Below are experts of layer 3 (counted from 0) of a mixture-of-experts language model. Rows are named router (the router's row for the expert), gate (a neuron's input weights, with its number), up (a neuron's input weights, with its number), down (a neuron's output weights, with its number) and show model dimensions 0-255. Each number is 128 + 24 x the weight over its row's rms, rounded and kept within 0 to 255. Numbers have three digits each.
After each expert's rows: a language model's description of what the expert responds to. This comes from a sample of Wikipedia text that the model never trained on.

# expert 16
router:137140158107159101127132123158159155141144171142129166158085158094146117144124088116091125152104127112137143122111116096102101106142115137123168116101149149174161162100102158141120153088130115143122098135168127147126098126129105097101184135112122116126143126134083120178123109131144149120110100142180140156107122109162126156132117081140115113154105092113147139129161110081139106075088096138119079095116105129110165165172146154147136100156142106120109098104125163146113121144110088130136108134125176152135096122139148133112096149123120130115167130137162082108139141109085116115159094111150093095107154174114150136112106119141103113130137116156110082098156105105144132117111111134125140089111125152131122171125166145144088138091116116170107145122183116118117151156089126
gate0:054145190150139141125141099083124140109144106128166146166091146126109156100108103139117098125095105104134087090160103124128185141125131117139142094132120107128130110083180132102147124130132113116094104158109087119130109129119115115145207125147139171144112132102145134108078141110117150129109177140138068162101152139165135092142099113110122081166128071117152129099131123136142149128101149131137129136120111117094122140107174139133161102169119145128147162166115162129165151142106119105117144098132121141138091107142128108110170172118159120114150122135140123129116139167134135139142145174108143159141144104118117130124110108107130121151115092131122169096147128132144107124116132115080148146089163147164106163152097132099141120123125125115097139123121127099080090130132176
up0:069102116146137137116121194120114119146138106162114122162121164113129146095124139143149108097128147119152141128099147116127158141130083119130123144109143134172124158072151109098091169179165086089136114115149155145140099106140167111125126123101123085113111099114122136115150139107161165106132109175102122142142149155130150073137123154127095104119104124088139155133132124131142156126136089119117094109112134156098123145109136132096141135154158113094122125084122120183105141132114114114117114107109135080160107174143145109138098137112155142104165130103148135118160156157127135150153136163131153127108090104137154114150128130111122121157158111153128112103095162111120137137104111093148131124143154129101163063107138166096141093108086129166105138143092162116183065143098143
down0:100130116143182107134126151102127118102095149114130138132129148127124124087119078132111110120073130121114158100126114099101143091138141180130101134100132132079137124108121110120172129124131092117118110154180106102112092133175108122127141147101100152138154104102134104141110107123144140109068116123127115129125150142155143094155112124148199075122137173107133139110133054155134114132112107166125183111112116186122109157120148131163153146119128164137106086132156126131095122146133100158105102119136094148122096125105090130135132124108154095149111172141141171132101103148133139077129118133151095141089166123104152115146128151136123123098151116140124132098129127140137112156127123156137136106118139130174140130140143052130076136104099084154139093126149093103114112106092117
It responds to: Hyphens in taxonomy lists

# expert 19
router:159116085115133136125111127112107149136168122091119160127137102138121112148165140093130077136154085142160096116142119086122116146123156108129163087103156164126145152142086093115162119095124106150088156080131144143096128129164134118129062119162154115146104130144086128149108102144151096134140159116130136133160158104115147093105105121113145093084125158094077154113165108139132109118143124155095112114155134107124074117124140155146158146131099150147169157171163164156161133146113158142147162133135152110162116138166136140108155104121129113152111157121112163093131162154109116128099129147155124138149161164101137171135115097162128100124132146155106116156144138130121129153104101134078104126106165134091098141112149138131142108118144090105149152091138147181130115121128182
gate0:132150110109124113082111129138121126132126151105146131170148070117125147132151122163131144136084138099159129112105165124145105111109143178147124143129125121144128159143143127188124107116099130136129173118072125121141080155082114135154103095140151143117120115086112097096143112188125148091122117143097136091103120119121114083124173094149102117129133135138113143139102182095136114181119142097121130150072108137136130108131140096136120157148129092089124140091135140130116106151141158152163115132108105107164142094115145118111106161142103086102137162139178127104121130152120126094142100137161132197151097153161106154120102100120129125150180120149137110163129097118129142179144123122115153127147136107110130134152132104171161153140112097121081144117102169144147119074112156
up0:154143117137146146153161122150156119152156125179146113116100108154158141114082108077128129144126139148103120143122146103167141163134139171072167122166150118112139119177146152095100119116155169119145134130146134134135118152084155104125138150147095094158126145162126159101126140138128133175173132120144089084095122117082098093100127156155101154094119110151166139137129124122135154123145138144117122095095130120126126122122125136132141102153119104117136101134148103114103161098168120111105072111146072137135160124083107128168168132121124174145122119143123128167098092112155120118146116150103151152101169105087113144091140082155118138105122142132181139089140112127102148108120114165158173133137163149130079113146078121132109117103070128111112127099135106137145119148112120
down0:143109132078134143110140121200125123160128130140142076148101138105139145127115117158148185139119157134096129109140105109128138192118116144178122139161155109172121144169151162121140103099128126114154100151148092167144141125080168144115092156144106131143185128134113157142128121160130150122130138132154129133111113130112149115113130147135107122108149149126145148156148139162149120056132147120114142139131158123138076112119103123145130105153123106122131196091105071133118151144117123128164123135088141110110136142139117119156087104126092134117124097118149140109151129134146093089101103123090158079148071142164119129062131144128112138154153100122088108158139186121124112137145169087161138152132118124108121141085136147094115116097154155106117146112126133111154106135133103
It responds to: Preposition on and back

# expert 31
router:092167147098124170102089123166123107151099141111091133119114163158109106145124104086172126133103111085106111179098120141122132109154116181162140097123131135164123145104124129149159101147088158108139107137105145163105150120125144077121138123090097131156147095114122141094154129124133132160155132111108139160162142159120144112145160187151162146163153105097099146132123144126098102155150131151149144159115111107124108094157088131160118135125119076118142090147125184086117134140109136078122129132133119113159165152137127157132109149119136138146104159154097154153169145078099139154106144151109159117133181093118121127137107096081153107134132129135148108096135158134114139124113133157113127137178168094126144100122140151145145119166140123144161169140127147139147164112165105
gate1:105175158090144102178093162150154068145140126116099181142108118119122101116166130109174130115110145110143128114106109135104145143155143127117175127109165130140140167146123128098114138142104143105137135111055145139127140124109120076097125163135143167165161112133127114123175143116160165101156161052141148168172109116123133125127114142128129125125130112111142152140083130111136157097125089071120140080116133109110172137144146112138105144136127099092142137102126148124139158116096142100139067125145152103150138146102071136109104107121106118123127121122119123147129156122086114134132108152094171099129117077115084154106149148122148098120147135116122154108125118127117114103096087118104171149134118129104156196139143130162131130109133138150123131136156102087115122123137140
up1:132132118129101158112110118155120123109125098131107116189132063109183089109141110114136087099105135107135167103162124090142138116151152102094193140138128138114128096095187167133132153133097171117139112132172142153110184126122146115082148173143137147147120119112152138156130119157126121127167135118107128133109137152142144137116108126143108134092142186167129139092150146148132134090115111116109082126119095136118132129130144081154112123159097139123149119143155158075157146102128135182171134146108120122125151168164136117151123132169110110083156137122140130124118131077104108126117184128088140133136114135130130092132178154159130103134088140066133122100093113083132112119134138139110123153106090154133139140126120106129139148106147123120111139110121077095127139118092142
down1:151087100158140127125122138115124109114130145155135145109133119151102096110114127179124095094116097110142129127104129070158128135116132115166090164113043133086119145142154135117137147114109138107127121119135120099147111131178169136153146153145113121129170104107141099084136139082165138156084085128135161152154151140111121145167107093184131104081156145105153119128146120126163159121101138161175098152087162122117150151134101163120141111125114143177128083107154127154111120151156141149113120116151119150111133150099094131115132105095178131113113128154162122127130077142128152102178117128166148124129088161124109124130127138136128114145138125125074069138148191118122151119116139113147140147123087116141116148102123115153093160107126125169096115133125140125126096106128094
It responds to: Conjunction and lists

# expert 2
router:098146121148130103149119136128144089140101153133098126104107128157110148129161109150080140100118108097117134122125124162150091116138126136119127135119140137083112145134169108152123111144138117135163124155147151123143188079130140153109114161128120095132094148109120136108112070151116170146117154163123144164142127110156097098148119164171137131163134094157134153143132125101146152158131096147168125147129157135161165135154123111118149111172126150120087108140122092149127118131110163100109120091147129117119140112093105174161151098108116149149123140166145119170089104081146128141180109170152172089115159096134083150141119139113101114118094144157088097137134121149159127146089139100085132106139142077102102112143114098170122080103111091093107140137154137089103145102115158
gate1:149152094139149132134111143149152080135045149100176142095139113153165091152160107151128126147114071135104141093133131164098124099114119167085130116146113144115116172122150117115125150162137167178156142136147190100099139123144110115139094181184127130102106135135111101116149116116121156143121164156130127149136127139131140104117114148150136089144111127137101131120112118157101078140112160133169129149141114150145192114158109116179141139129127160116170118140107126098137114121138137129091149136142093090096096133167128093114117134116126112120136111149138107087094138122093137110094164144160144128114145102157143122132167161127103148175100091138170126120160133136098134093142162131119152107144140112180141119162132145161088143110132109102133136122134150123102089110118121
up1:130190155111073155135157112129117130114133124140183131142112102120126172112122153132135167116131121120066073091133083166146098060135171143121126102138154123102150128139147088152122174132114135081138113112155139126103143106114121138106123146142135131140117175148170144117087094126144116125091123111119111164145135160119150142097107162159184126128123114124125146099132150131124142107087139133149163137113136144141140108154134125131112111134086174104105138144070147131145132112140117095091117157151137125109158103169138129153099098154115143120140078112104161092136103151099181181099135126115149143100127130156117106098119121140158126159127142173102136135139152104145130163103114095080161149121107135156130127134140129130105132143099133139104108104076084158095105144119124
down1:189123102121164139150162102128106119160171105143130139126140146127121078121137185136137065142127093138134103134126138082161129124154166149160091117121105143137138147120109115109144126066123131085115152111082098169136106089121095116122135123083148138126137131156151128105124126131185149138100179119105110133138151143139140144098087159087151114124116106133123115127111097122073133140152109152121116122135074102087145136139169070130162146125125118158105115112103088107170129151133116108159116131114124074160089141113164100114154134141141116128138150115121146084146152120107112114127124168127089162094111157108089109093102109118128109125105175176110150121103092128116168148123136130118080144122134115104138109123139149119162101132129130126139145095139113180114123150103129
It responds to: Hyphens, suffixes, coordinates

# expert 29
router:137119142131134135119097168087136143105105101157145182092126103119100139077142174089120140153074162149117112120117130100137172151126077172096088162113109133171097109120141131112110102131093128119130104118153110106140157173134146113130097080164107130122161104119109143147135114124154155094165160129107094133093126121111105107089144126131153116157168133124114102110127108161181104142076092108155112116128119081141079149148162114158132106117096105137091186121128113110131144144140085122096150147124149135172140155164100122123114122119165090121113145125156138134132171098103087139144147122126168111096132124116143152146107119095107120155132090095126139100166132139163089142120137138119129133147140168115150162118139132123111121128168117096133117172118163154133121146116111
gate0:091115132123153084150132121075120085093153122155137141155100113114112149059143181146152083139096114097126108091124092142127076137092120127151130135147158074118128133168106153145130077098078141174141092116127127102118135170114151120116097119134121133141137129148107121179093145089127115120145126165124137116114154114139114104137138146143112132109165164140098121140128084127152146125117141201080110158086137136121158164108116154162123135158157089117109144107147115122175146131142087113156113131133131132116146117117142135118137116111111151164130113123127111153134091153096128096170144112096142150156135137136140154135132097156164109160134109135095161113107129176161119173129113146117118183085114117144137141124118101130147148114123154152138121156158146115122130108144068
up0:150133101172176125106115140097131099151116125150146093140119117148106098116131110172090122082140143133144101132144088191053130126120138121110102135134124156117112086115146193151129127158115160093190169145133098142121131155112114101158129138104116098114101121135131123124109134151131127103097102140143137134137085177172126091117147095142109108133095123119121127120127149141103125103120177107119142142109137145122113168178116137166103119155144135159104090173097141142116104130114096077124138101107105157124125075123110146097086157096148116151135059158145130133135131145123157123087146132122112153112129138125097143155149115092112145096132122098141133103169154122150155123159117099110141144096149149115120101139157134099137080134151148165160124132147128119169101145150153
down0:104144118153213099136082097145157136177115129119098149156124076161151109136118119120092159147139119122102098101140185090143098114107141140158115139139113127108101133079094168137138145134109119147162128135102108125168092150154093136100124110168099141157133132102128162099125180095093135117153165151136183103154128083116106129119110116128126093139121138148118123158110116098118102124147140156171098114090107121128166146147136143161167127160134104110127142094163113142126155103125118135135140112112117148132121108133127128128119135137158094108117099041108088157098112150099114092150128130118155100168073130134110136124146159133142149107083104112147099121099156142153145123163175129139143157129116118146118151147148138108129141126105150165132131127111165138157092122135124
It responds to: Verbs, place-name pieces

# expert 24
router:138109147091090119135167127076095126137139122120116141125166111185155157102139082090157123110138099144115163162088120128113108126103118138134141116099151125120125098153114152108150142093124169119170158135146119171132149127126131151139117097121101096158091153136115117142156074157152120144158158152135144132100150160147146149086151127107103107147118114125121113135100117102136119134114120071134154159168130115129112136111092106155090136157081143107128125113144104121147117130117160096124091100154094153093102092101133123077089173089143129105079116131132119085116114170143147121149138097163107102152099091106117126148149136111117154173153112143118106085115104148138125131115159141101170091091115138116137082110133137153126161108123172152145111103100132120157112107179144
gate1:152135140159118118121117118133124128132131100116130084139132150134098144134162171097106151119099134162129158099094157111114118112135153146050085137124149151123116130133165119138138141179140104073122151104174078135154147119099151158095129150142144126175091092131128157129127152137109139151115129125086148089110178157106130126178103088118112116097102102119157156158130116088109128128083135164143101139123133089131106102164117130090115129125136145119126110132133098138136153109135113125104106127086122113138162094146111119128136118172090149136085144122122111129086134145103134169089170159164126095127116132134141125168100173158148111153116194166127102134126119096083121153078148151121178108144102153118152086134166165130132133140112111139167113140098127121134127124142132
up1:091148157133147160099121138110161142169100135124125115133146119119131153131150122154080131150149127166116092102148157103172156139099121147119130141161119166084075090089171141142116139089144171107158155161147119118118140171083131130157092122138119101121097163127139115132133116141093109135156163161147119166121142118118160122100144115092195125143146143148087114092106172119083141115142075149117100119099152096124100078137142124141072114131119138126088104100079134099168122176128144139110102133097131087148108096145133142163113153104135128158128135112119157142136187120160117127105124158155137153131112126088140121130089123132151145143129162132116113125154152132126115159099140115090154122130113150145101080091152139166142132129118142119131133095087147153148131104112136
down1:126137111112134147082152146146165164102144125107153158149137142143128125122131163161136180148122139128144120127137156119169129133104098112126127138169151096147131137143134128079130058098149142124111131123121127132163107131120132092103156180144124128181156149141185096117103097109107139113182154139142098137137084088099153147157145176099113115133160133119154141114113177147124112152111112112180163105128124129124129146112139101136061160122132146106120170181095160107121118092168138106102144110100093077135111125102134159147115116158130147150158120111134122108099143149132126121109137121116131147126178134142091097120103141132120135095121131122114092157144127134094092073150130148142107099134143163105162110100121152118127140117100142106142122080151153130180101081107132
It responds to: Capital C and O, parentheses